From a checkpoint of a small mixture-of-experts model trained on Wikipedia: 48 GeGLU neurons an expert.
Below are experts of layer 2 (counted from 0) of a mixture-of-experts language model. Rows are named router (the router's row for the expert) and show model dimensions 0-255. Each number is 128 + 32 x the weight over its row's rms, rounded and kept within 0 to 255. Numbers have three digits each.
After each expert's rows: a language model's description of what the expert responds to; "mostly gets" lists some tokens that are sent to it at least half of the time. This comes from a sample of Wikipedia text that the model never trained on.

# expert 41
router:089183087185149121131108164088061063097081145139135103116091109135110109129144132129157121138119107115170128086127098081139102101075140097074136127087073136108143095171160129176176114113112123143099126105097131122088149148145127154070214096159113111088124151151137099172132078159123181130145132137078161124182146128133152111143172084158111163159068084099116181110189084125078183072136154111174108069115183100121123179088156120156154167115080135100112157153115168141154130150137178102127159176080182147091122158129177123165137150170151117113117126121111097087155147072103134160121053148169115099116107061147156165101144134119141164084076159134122079124112117085181077176169072167163105131130106095111113142164100174155103178124207170105115135160120183096124147108165085
Description: Capital U and Z starting names or U.S., such as Georgia, U.S. and Zepeda, plus en dashes and digits in score or year ranges like 2012–13.
mostly gets: " U", "U", " Z", "Z", "–", " Az"

# expert 48
router:147142062123100151172179168093076175115064119099176111090137122147105146112096124177105142048120081137067137102169069145175153109098157110151098139089082118124127108092096160122176151134122113132144152084138098105109156116193086159130190102114140106207089140173139155132155174123107141166144133106148098094104123104110091135107141100169100161116084114132073161120115113160129143110180182077124144022165119127162159147168182146147143178105114159110182075061123158098127159111149123121071139097107089158090138132121112117169104128192137172100193068171094090092065114178085102148084129124093162100055116086139065159114090123141140090118156171117100177120080114141092149111141143177135116093138103141149114181118121121133120143156131094087138117110102104137135135138081087
Description: Pipe tokens ending a table row with a line break, the row start pipe, and |---|---| divider lines under table headers.
mostly gets: "|", " |\n", "|---|---|---|---", "|---|---|---|---|---|\n", "|---|---|---|\n", "|---|---|---|---|\n"

# expert 39
router:119162130135085022047113134088122091126157000111121136118143107141144087131088108156094108127177112140134155106138120138119196121140124085157125156174103165159144086088113132151104144087168191125139142202141167135127142114154130155101098086157129145135144112100150204108100146127112114151130199138086115084106180118157108135147145114179133174046115119072158133168075105164127071075094158141148109138147089148161088106113163147086156135116143135109120150154136107158103104075151138078150113100152146133107089087085100123116092086134097149123165132093099104121112160084182175153154140165157139148178189113137099102162129170110137086130116154094099131050107128186141086137159140159113137132129197104162092095130154161076130129117127118142159112150119121110160084064099160
Description: Commas separating list items or clauses, and "as" in cast lists (Actor as Role), plus "such as", called, including, like.
mostly gets: " as", " called", " such", " including", " like", " using"

# expert 40
router:114162083128134131110118184152134140140154133161102157134153143084135097149136147099154088124113169053141055091131069107083143123143171117108106083105106164108126164178147102089177085173149094177167158131124138133133101098137192112177160152089100145139184139181209121083149122109159145113117138144188138144136121130134141157125149087163132106056164140064116089034134092165126098150171099101113128169139097154048144151151130049104125118106090177145140069116137160130065133172139155111140091155150127179122146127135145113139151163062096135089164205070131138129118112127136107097154119140152142158126167186044124102150114109128149111114153058176059122171176139124147187095082098139123134104148110174127107146123159104145135072108137169056138122140126152167123126110088166
Description: First piece of a lowercase or capitalized word split into pieces, like met(al), med, tra, sur, commun(ication), fem(ales).
mostly gets: " Un", " tra", " met", " Med", " sur", " Ste"

# expert 60
router:117140072115131152136133148103104106097154071124110185147177089089099093112066098151157085105109148097107170140155122139160136127118140126127162149067205170120141163127110177158222047161111143120181174135142097177096121160154068151090122118104160132090113140138121080162150112162105120131161164128119147123180101184224108103128104083160165113116114180163128149080148102129132125142139143133132104106133134097146135169131114169121171095156085104117108158119120120126142102114150150083128094076104168131062174167177161089152043175125075126186100059107142105125126106162106145145130113122109074170134144113146118084121120109110100088181068095162119164124121060134092140146144091176173173073152069198094106119105144118142107171071109104151090152124136159127154179166113101
Description: Prepositions over, under, against, among in sports results and leadership phrases, plus em-dash table fillers and decimal points in statistics.
mostly gets: " —;", " under", " over", "\".", " against", ".\""

# expert 32
router:176101158105144171143091157159165167128105139134087139049144130113122122208143118187087069152100124090058133152122119127161120124129083169146139131138188144123124074136133110132099070173094173092080152045163185136161120150152147154080153155122175117159062133071180161124092129131078128108142100152199164160125153123082100162070110133136135090159124162146164108120165123092101173132099095136178120077108134110131085105109147154122121156153115132097121104070201123147176084117111143131094123161075189132104122095126170121118145160184152151140123083158148191156050089124122156127108059164162130127152177133152120169093132131092090133115150104082081167145099089138164099126145148151153040165160137115140105095155138163193155101130119109161137161104147098075104139086124111
Description: Word pieces such as ad, ow, az, ue, ical inside words (quadrupole, amazing, Now), plus the name White and U.S.
mostly gets: "ad", "az", "ow", "ue", "amb", "ush"

# expert 10
router:117072111080091184148174096074170159086058156114081111123149176167105121090130168077171143186130084143080091114153137156081136215071112159143159144114152134113121158113188156082090157145122137119103125136131164092166115164161159106114131089095156155096203130100110180134152151112153164109064161174192120111159096137155098057078064182143138141123130114054144129102131096143094157153166115116181154104122163123137106152098137118155092115139143150115145106119085120106116149118095116071142183160143081112101088131172107135072102098157176155128064157112212135116145116089170109108197079102104075157155114140132134122123135109112107134095200099164159145111049114119102151121213106118113142149149143153084104191126116100143151102112146149162153140112130133147151117125113121
Description: Field labels and colons in scientific-classification infoboxes, like Ph(ylum), Class, Gen., plus mid-word pieces such as am, om, ant.
mostly gets: "am", " Ph", "om", "ph", " class", " Gen"

# expert 22
router:176088134132090132133123183093167166131139148122113105170161168133141201122146133156162054091113140174119088100154129093091145097150127119156155108137129180127138157103141144136127140080159132142078103113142160183168156085183135136120113135094123111146129125111134102160085129128121142125134182086113097087124131155146150119141149188139165095153146173149108080156066228177131101135120179108145092124196163100080176104140118176161106142070151108117137104087066157106162111182100139066165134162133187128117187076109047078103110146078153127063138178155143150127103134144107098164144111108149076151132188159202084125129127196175097109120221122104140103182106122142142126138116177145091134128109213120132094097187150086075153126126114125136137111096160139139144127140082143
Description: Inner pieces of names and words such as ov, id, ich, en, ly (Gov-ett, Aur-ich, steep-ly), plus Don starting Donnie, Donald.
mostly gets: "ov", "id", "n", "aw", "ly", "ely"

# expert 55
router:066097137110132162107109113114150141142086148148161113111143155129086191154156176079150140140138119151202114150147104145149154102148142134109103058177119141123109143138150062108112085132084153076114177130160139208147131189109151136139130170121092162140169133102108119136220127125148136124189167145107085157118147069104078135094134115172080165108120115139143082096166160141113093107165115148068143161137139100167124119118156112108078073208141146107136108135108127134149103133148132125194171149116151105118079146108089163067132163107079151123117208164107106182169184176154170116084048069139067094099139139087133138181132083127119152145127112108116093170118094101130108139175107140138139107131166143177125163120125121042170165130149092129225140141087148100169103157156166
Description: Word-initial or mid-word consonant pieces ch, j, m, Y, J in names and words, like Yale, Yard, enjoys, oligosaccharide.
mostly gets: "ch", "j", " ch", "m", "J", " Y"

# expert 52
router:145139135155105129145128130120139143138136155120174153142144044129108065080154123157110133096090117126085144158137113178086167182067105157085078078057153108118115131150142132098094096133133162097080135133088182107103139139168158168155069114203133139191182100130094162086127131153106113102062130143103108155138130143154134142138108067189172136150170151098135106138078080128181152127122123151208133161159096163109111075105145155142122110098121181086146163110136182100107135168092118102121130150159144177134176125155116111120205154136134106128114119136165169137058083205153103093192082116123087120139107134099127125096060151134105166093080129110138193109058122148144151141118169096117146143163104119056132110091167104135069155126073111175176085110194127109160158110102153
Description: The pieces m (mill, militia), the conjunction or in defining phrases, than after more or rather, and some word endings.
mostly gets: " m", " or", " ra", " than", "ural", "itional"

# expert 59
router:141108129099164032152067063095146195138130159153164124189104127162110116156068094201100117136100100123159164132131160109163124120114104123122096107121187131158154137148131157127076120115085101119164101126127139105094119131204152175145010143139160111103123183061121123167090118074098080147152183120133128083128089064151100108222120074122145075126135101102090099148120162127151111117132134080168121083188136154129138083091158070086140117142124090078146173125130093145112113156132112170088121181079131106146119114102107129099137082149146145090146087153095152082072143115186179139132169100161108113111156166107109151111099101171094170154127176159125163142128144130166141094150122133099133147147141154112067139144164142144114143167174128151129132081100091130047119150130068
Description: The word and joining names, titles or clauses, such as Joe Pitt and Louis, also &, plus occasional name starts like R-olling.
mostly gets: " and", " &", " exper", "asc", " Richard", " Cas"

# expert 42
router:122148152150148024176115203135140128108131098085161119100183047142109131153120190176102063146110106128117169195142116138090157106140161156172168174128106126169154159165130138095104139103158106123072084132150169123091100124183167117148124076159131112158130094097025142161136125064179111125106111128123104075138149173152146109150169114048135140071151118090122185090145126122138098149083125061142128095126152179119131142173107139086152110087159146153139083147148155161103130083147139122161059155124113104079181112130157145123073151161103130158165131162186111142104075106168156107076152192072122147128144130159153094132175085156131124133130124100122126129190151110136107170165165136125096144139172145108088068156100182128078152098148127154173074135139118115134125091156141
Description: Prepositions for and with, plus known, along, signed, debut, after career verbs, as in appearances for Hampshire or playing with.
mostly gets: " for", " with", " known", "uck", " along", " debut"

# expert 62
router:196084098161165132155134146106188157127145135202098141138098122145172168145135169176096142116071107122191163121143129115119070119137158136102102143144116151122110087103136109204087098170062098123098075094128105125117185142132159129095156134116147136075061125155173140139123147103104127098180151135194136186132189102142118176106151169170137082163144125127181129127146088126137128113182117131136133111111113058152139115126073098112115120117099103089108146127095231129115097112071131162130139154107115120160111097132096115128091168179152133138096109149121122140094126144076155109109144058144182132110201088077109106113088163112176097106151034135115076175131115156072164191140116118100165143167146082185164153143166098170153130138122158121096114211130143081126123129164070
Description: Single-letter pieces i and b inside words and names, e.g. semi-final, multi-cultural, algebra, Al-Harbi, d'Orbigny.
mostly gets: "b", "i", " X", "eb", "ib", " Red"

# expert 45
router:129199091128185116104134047117084149112108000184137096086166118136088110148074103149122142186104106136122125090125146081148103139133152153099147173126095123139146176164113147125221182157078138153125120168117159088161096122153075159057142073145131102091109090125147111134105155109128120170142131127183153131152076176144087115044107071132166183111126139118083151099170125148168146129116100095157117130121118136109117136129148115092156138169120167076169147128151151144149095090174161104126164112154131182116160117140169122131086164182136078115085089182138159148141085112152144182162157125116123121105143136155124125126064143109071133126065131146143155158109108126088120151108121169147146123101144135086133111181118049168092165104215098118154135140139094150147115145076133
Description: Sentence-ending periods and colons, and decimal points inside numbers in statistics tables, coordinates and measurements, such as 0.388.
mostly gets: ").", "\".", ".", ".)", " .", ":"

# expert 26
router:113067164087131113132104177103148138092075130123127093080146164146127165128054166096156080143081128088102139129118168135048115108157140139160087119117172130104094089120149106143118117174138095116094099155167137162198117163088152084122164157142160113129115154106178098165162148090124140170150158079120153182090126117125103130116142184116078177134108104132081151183076136135063187122143081174185187125094119071170146190161123167171149090122126139101146061141166128112131097167150119135140166100146110099128064112147068175101145125168134143190075174113104150094077163165132112137173123130133116081155124087029149140122118157148084142136167129212114100160054137082162140157108128097185109165111105094094123142147105156096093119100125137081116084153133101125132113104119130
Description: Capital J and word pieces like z, os, op, ó inside foreign personal and place names, e.g. Jadou, Milwaukee, Czernin, Copenhagen.
mostly gets: " J", "os", "z", "ob", " Kh", "oph"